{"n_layer": 8, "d_model": 128, "n_experts": 32, "experts_per_token": 1, "d_expert": 224, "d_shared_expert": 0, "activation": "swiglu", "moe_layers": [1, 2, 3, 4, 5, 6, 7], "router_score": "sigmoid", "normalize_top_k": false, "routed_scale": 1.0, "balance_loss": 0.0015, "balance_bias": true, "router_cosine_scale": 10.0, "init_std_router": 0.026, "lr_router": 0.000554, "vocab_size": 8192, "norm": "rmsnorm", "norm_eps": 1e-06, "tie_embeddings": "early", "optimizer": "soap_variant", "lr": 0.00542, "batch_tokens": [32768, 65536], "seq_len": 256, "train_tokens": 458700000, "steps": 9660, "dataset": "wikipedia_en"}
Below are experts of layer 5 (counted from 0) of a mixture-of-experts language model. Rows are named router (the router's row for the expert), gate (a neuron's input weights, with its number), up (a neuron's input weights, with its number), down (a neuron's output weights, with its number) and show model dimensions 0-127. Each number is 128 + 32 x the weight over its row's rms, rounded and kept within 0 to 255. Numbers have three digits each.
After each expert's rows: a language model's description of what the expert responds to. This comes from a sample of Wikipedia text that the model never trained on.

# expert 4
router:167195151130126122137148146079098102117160112178090122175129065117123175180141160134152158119148084131107133203116108114170113108069063149158200142104142119114217116120115167127181158177126121130120138139061136129135062141162145047122179110145132118069097140106125113144149092087120140107116114171154114128174146145157157086083125103179164097164133104140102091185134136156150159150135
gate1:085141087167103113095171131096166167173146115140136138114146096147079090163089129127143224130101094131151176157138128128193108128059110135133166108087091085062119075114073122115123120134158136083119140080080145097118110129156142134110118093146131145149180122074129096119175136189105087076185151123117172175102134132133116139094128116046136149086219136121128168140140129102112179123128
up1:140137157139115158115070143143106177210075155156066141146127097161076158135104135194124084141085138116168184144080099196152112119170138123124198110122092122123187106106170151149110143171078129089093170168180176140164132122102175128138120082107152108094147180130153116081153109143164120146100163120113109064134168119086113134130117142143094182125064123079157118180103110101131124104094
down1:165139101143175084125159067138137146143126111152097235118143110102124141119151196119161079107134187143114198174134110164101180135146108115113050181142123087119109130111102098116143142123079099109122098114092149171137153119102153081134129169166091105095120144135136158083130163100044142134116163078094121121175095118115093167179120097149091147107131168139138145111165149097164099199076
What it handles: Final digits of years after 19 or 20, as in 2005 or 1976, plus inner word pieces like Ety-m-ology and Sy-m-ptomatic.

# expert 9
router:125158164100128100122167157130091126135121121108086119151138146116118142123107130101122139101107096153185115184155120156168129104116111137135226111134154158116178138139135107181157141185112138145108088156101119110152013118149120104105119111158102148128108067087137191103216080093157082126142151101116103101159135095138106148127170088082177092127136121113055051148167171140177171157124
gate1:111138108159133111112150138164147128128155122099140163146095168169093131145154166171158127148072195161137127117152089106103169147145118132099074132149143113135110144166098177115102148066137073170050113152112099131142075126170155126112088093139160130129099090060109152129141131098122149093235128120075059096132072150070149153056155110136104071104098114104105153122169168076146151110147
up1:123173186103139098114084100099052110154144121154133085125174085107122149115117097124108083183146134137149093142100098084136142041137112198146094140169111141156110111125097123193114175159103145113133107155189115082146210157174122100103171094125098117141141146145087134143087106167105152137075102117129098143065131122184154123178103131164144188089121137061090089147104108123132182128101
down1:090137156129169098100143100101099126157097092143114182107134171128132178163093180132075117115140162082153135116166049127125127158172137132106122127085115141075160072133148147176088132101096206167160178045143105148136166097155113116125158066119138146155154158149174166112137129088073109208151118110109139130119138120147097160212138147053149106132180146129114146155125139149140083096132
What it handles: Digits, spaces and symbols inside coordinates, elevations, areas and time zones, such as UTC+, ° and ′ parts, 110 acres.

# expert 5
router:171168134153140147099128097118041105106093046174087164138155145178123144173147157133153125093145121095153145199192187094149104090092133153117149085072141157127135130097125135126101098203097137156136089116051072126101120089165114094115126101139141181113094124161134152114180107051123124144160170152143072122196130104090177150118141094138139114119107131132110097151118126132162082135139
gate0:148135154120167153121102125135152119176179082141153082111123096090121106124172114164091123188090180095161145115091077091062140116184147122138114107089119194081143088175191152145134182143140130148081123107119086097139112104143070142172157137135107156153122133165159126119129124200149085066136123165181168087142126156094154100127100109150149120107202170153143166149114137123163157216118
up0:133115137173127059077135096146132101106137083124135123169074129160130101147108095123103193158130137149094122120178165133181052121160175142123117181122090118111096140095151144094121062112123165093150114135161143107201101108105077150059126158100125100189147111157132109117132130077175123166113136113108165139138131105172115156110143067049096062136068120128163133128150184102190141158153
down0:109108199159164109191098129109114119127129136126130116088137129150057180075109139091146149127110206154152144172167138164162131166094157102097184146113175139173145128095141156089151121097080147105168123117167173098138162130098103143133126100128151066160116098149127137135112149063202168120176133130117155119087125067136143114167135163121112182123044102111083129159185180131165167169123
What it handles: Prepositions and possessive pronouns after verbs in biographies, especially sports careers, such as his, against, after, with, by.

# expert 31
router:147192150099129128125128129143080136073122118148086110167092127126097154113108131115163123095107137145136095228122150162134160130112133105122176109105174125160133083124125150176120117179071121151101129138065090125110017099142150140148103096083076126106123115134145208113126118084162164100121158124145093119193114079115109125124129115140189115095143138129041073120157158174174108169169
gate1:111128157093147097135131162140104110088087108154143097076114153078127125118162066133126096102156167076140083097076107138059093131104119106135197068111172067152182123178173088086124180139141142143074130135142136157098075189165123159142146121141119111148112149150139152137162074154194128084106115103166144129207164149062108099167096140165144100103151104108157112107167137150127170152162
up1:138186096118163166122161150164211062127079108059124086155087139115160106193162175141173126176155153129071109166116077067175191154156130146185098118155140162170113145119120092134081074123172099093131180109134131152160181156101134074114116166110130156107170091161104096110103095083155110152140187107116116143099086118157108120147144148114130138098132127140154147179110115111123105157103
down1:125138098143094173094178091127183084146129160142182108102101127125155175194148110082181149088119132174177111079144125134112089111135129126108118104131122083087163053141078150178124118151099111119097108139103172159137052111121120111093122071143121114174058144131117121106137077101192163110114149105084083151167179109082184165114163096113115174105185115129120147139137117181169124129170
What it handles: Field labels and headings in infoboxes, tables and section titles, followed by a colon, such as Manufacturer, Genre, Preceded by, Born.

# expert 26
router:140173121147179109111121134145109144073151090173107116178066135155133181133138162115125125102129152146126142175142140147177119130109152179117180126105147114136112108138127197144107113175047122122131147114056099123106046133153129158105111107166129187104122097116114172158182130067096099090114169104138086132212159096089163097099111122138163103159162132170119046157144149198142150137161
gate0:155116126141129102093166137154065163115121089105117132157152161109112117114139106106148156130124148079107085086208133159163111131116185136171143125139140120095132134173097078127101142135089145085134127131073083131072127152151129128072050123103132125146046093123156088165131180137102056142118170195101070178145144123142126054117143151174115162143179132127109055089075114074120121134134
up0:103111174152149105163071116086123076142106091118102145143120134161144094153168113158191097123107145098131110134111120163145118062148118109144121095091141144154121090152119095041134149154171099098149126137107156096154169107064200150129132122180098109109112159069153136087057133152117084111123157135125121116182191166116130131196097175148126102157101116074092038110137085115184142167135
down0:132089172130179099087102135153189136153154119112157186136099141170080081138168111158126101129137124102136112132139101139108180182097125147128120091122162153089144126128112126119237083131150115132088176153097116112129100087136113147106115041143191200089114125184131154157131108196143161111117104134144145125164139117156080131143133175167159139089101194076126103169156083126124056101132
What it handles: Words in award, film, TV and music-chart contexts, such as Best, Film, Festival, Award, Albums, Screenplay.

# expert 11
router:156159128150152141120137170114116102078107122102077139151095125147065174164138171127173152105129097096142170165126167153118088116113164129158239098149145173098130111109093152160125140204089101149099116145098092148109060107125113121106143081129121135137129075084145126115181109052135104137131141123121115122146116126126170136100108124162214085128147111088140090189138124203111094185190
gate7:143126148180205155112153112074110150126109116145105091103150086107083130120097156115136093066149067136104108153162117126133156094100185152187173178157093179096111160189155116195140149104103117106133110190176113122097106072117100087112124108113135058142123183176138138152148111136143116069058146133126079158125091139113169097134123131180165081120139181098152099147146119180122087146118
up7:075141100217171113134139089086166152065144150112127090111128103054132136107117148097128098088186113129185168172175099169127153086106141150103168187167118164079122113133170079189142132088126140143092160192112091152134163123114097170097121122085149100143059169127148164129117126178141108055110129099153125153147118180106124103138147154112181096123109100114104149108117101131103182092127
down7:158189108162154111095120199227105113108116134147134139174121140156133129053146089146066137191126111121070101083136099123123091149141160097152138086151134122164114121121133132109101099197113067135103131072114089125095000145071156120134122132106127186128148116137157107169120111097171116125151136152106129076077120116138158098145123102136124124163120145155133104108152156150188142140105
What it handles: Bare spaces before numbers and the year-initial pieces 20 and 19 in table cells and date lists, e.g. 2011, May 15.

# expert 8
router:112222158127163127080154120080063125166157099149101134121120120136134137126163154119124141099145155062105157163167138124168108112091132157143180134117182126111127092113140122156131141129092152184114092095107086131099088120130110077193143145117101140098110118075104135084188102034158136130154184111115106138127201105137133153090139112135122133094120092110124101198121082140152149234165
gate1:120135146113096137105062123099133139126122196138111089140127146121168120147202130141194183102116053140123161102150063125161117139147163108116160199144160102106138098175115153093088142135058114104121100166098103154108112123175157106108134082129140118100151157167155142093177186131132103101110077118127143199137162149091106140163097110134158168091197172141093115114136143134084224117150
up1:123116122094070114101076156155122150150115190135108078125139139129164119121184115127210151125162082146104186070165096179164101153113128114146155142128072160097106125141115099109080189111089079124140091169077093114138115116148088132068105095127142094104172124119127120100125185125155113059071067134102083147086139149092163123176144151152166121105141158166090133161165169142090192113145
down1:133145156132091148169126128071145175143117125117172160120108133155185104123140088133132176143149031145152110086161077200198131118095138126139154074138125078115158126089145128080067120097104154149083095166097114119155137111110107166115131117102090158191124160152159121111114174121151163057181102190069133125096077151102102124126130184122078128094120143101141171169138152101170140123176
What it handles: Number tokens in tables, dates, scores and jersey lists, often after a space, dash, bracket or dollar sign, e.g. 54, 12, 28.

# expert 1
router:139144093123114044087166095105105094151128104095080170173089106118086139149124151092177142079174141073087111139162157093144122147112169090128182112152136101112161125125126197160121107192095084170126121090106116102096060123198095129116141116149106167097069138104131153102157168095171073110162184099124097126182147125132172122121182114127125138092086134075129123183154087147124154153106
gate0:093140098074178143090112103098093080141143125066117091074152052138110079099104090122159103126166127117166191173111160159159124162171178102154137096156122151036164133113122120155130145134127076125094086169127114116175126125176115089100059137073165075133058147135144122143147129110184142136153098090114138112190105155149121118090149126096112138157163118118083176148129108088081118162129
up0:134110156084067159183175165139102125149129088106108146076084155092117138111145119132186144125138164187076096131162053125136081083125120130150163135138099088105136134064150154086170150177145146155125104155129136143150179149100146121148157103173105161132100188155201170152149122119111104071104157160171143136081072124113089122095154126098162212175143124100137137147131097168096186144163
down0:135148092135137096144152091088116176122136071071083077141201123085135152072148095092092114102112165155127113091092168109068201120125141169104184087160049143169137157132149122149132106127109117087122145140100133131021161135116115126113097098125123079106123126115117159200173121094123111144144108105107164121096084105154094127154101127081131098060095114136128112176176162148103139104167
What it handles: Word-initial prefix pieces starting a longer word, often after articles, such as re, con, pro, dis, sub, inter.

# expert 27
router:213148174149165122126140125121085144164093077171052118159141151110124155133183105134120062106133098143150157175135113136126134119120129105126182092114152127131125127097137140151096170172065178146105101115092159157099090097177096071107131092131117179082110081158157130083196114099181050138161152123106127145172138093084156109085128117131202130098140147157105112150170135160152160180114
gate0:140184118136107196152145150149117108113116065197097105116161154083066112094094165063163103180131135081067110141121166112168181116058110159163140156070098117121102137114158164138102099118151149138097166118143179129099177154157100176128134076134101094124105134133192146151165137122137121085109101166108159089126118171086189130162080133113192099061150078128127125109126134122106114138107
up0:117158119158138153119130162142131175166085134162148126148161122146026115124120175151149087204154146166087120142106125168181110110129128143106152152038169174113145105107088114142088120091168068116122139022124176109092119181198090127172136062143105065134111165158124092118150102145097112095084119092137130131110167131114129149100107159131143132145148079145165128106123102082121132134098
down0:107103165147133121099161159109152064130174115104137132209103125113184123132162123155172095152098046227149103135176142115138104080122145107103117120094086112168064157132153139170126073180120124148127108139087085186173157077160122122114102101122086157125179121173092096136138154147112108146112115104095098123110135070107118112159129069090091169175124144159100171130127155193116085143128
What it handles: Forms of be and have, plus as, right after a subject in descriptive sentences, such as was, is, were, has been.

# expert 25
router:107124097140079115112135088135101120098126062130103180111116128136091168142147091079145113107169144134129109202151145156180138094056105102131179127151133159129178146111134205160126091186124165159106134140133133085080091106179143123114134144143143152136089091083123156102161177030128070136168189114135092117135159099087120124115109089133149153139127153083119101187143080159166161199131
gate0:084183087100071123089108145130106110184127125152119160091132161115201135113157094063144140129133157103131141150090190170164163110126132129161122140163107144114160114088182178120104080104125169184073108109093138037128106139160129140099155168136128118152097150118128177110106135060101140166109128109139107128131139111131065127114126131101093073140180126135130179218127099194118200130138
up0:071150108040121167086171144100115120164129148160067154135133155110152129118145118064129106145123146130098107142117141167128104152171088105111149091132110099122115163132171100112152143142151122173124115123128123034127155090166152153098158141111119151130119132081097180136061087065148158093167104101121132138156175102146104124078104095143067093105177073140142182198087111172174197091137
down0:075143096125120188094159129196153160170129109113187117136175105114124149083150101114123100111102146162150110148125161100150060194137208195136177154150190124141097165075108175110131141107153138088129099154150141140173140128070110131128085145124171129141118114151158103113041105139136139066171148134144155083041110074112161152138093174124103127123140125106134112081120082109108102107120
What it handles: Opening parentheses, quote marks and dashes, especially before numbers in tables, like bracketed temperatures or year ranges such as 1991–1993.

# expert 0
router:169177140127130139124145126126085154089105092162116091122147108148107145167179134149141136122156115119141091167199178120184102087106103188113211115123149161110145148069135189132141110143101139160132115110099122124115098142101078075119150087119128163039105100105093195119209131053141078114081147131148090117138153121102174104128115100133148097114123133109127095207185114123101135160079
gate1:190098071142108142123126102123089089079085058071133162157114128122111107085183178084158121156161112129139096160185098182100109152155143114119087140137174122108145151114137168120097126116140128152079212169094092195135143163158057143113157140100187070122144061094118072127145158077122119119117089134150145109153158148129136111147148100158180118116134154167146133126118200149097100155108
up1:132098176157155119143142121181179156147181192106130084134153157146132179129119122107045144160105143098150145118107130118126122120097106184115206154127131082171074115161119121126132160116064119111142118098143140117160097170120106147184059092106128142115112151208126073081124079173173158112090122136116122116100113118089158117115104143081132127082162084120079153143176109049170102127182
down1:115131161144093130138119134112084189132151143104091086186137147151109115162106117127146152138079118139090148077095164129138105116113080185167134079111046086140098161130101086197167149050123138128149118090136162156150154136124152185123132111138135138123052148146050123142118095112138088197120128200116062094093152139194195132119115143119101159085097135088124104112144088113137161109107
What it handles: Single capital letters starting a proper name, split off as their own token, as in Falls, Hove, Bentsen, Sachin.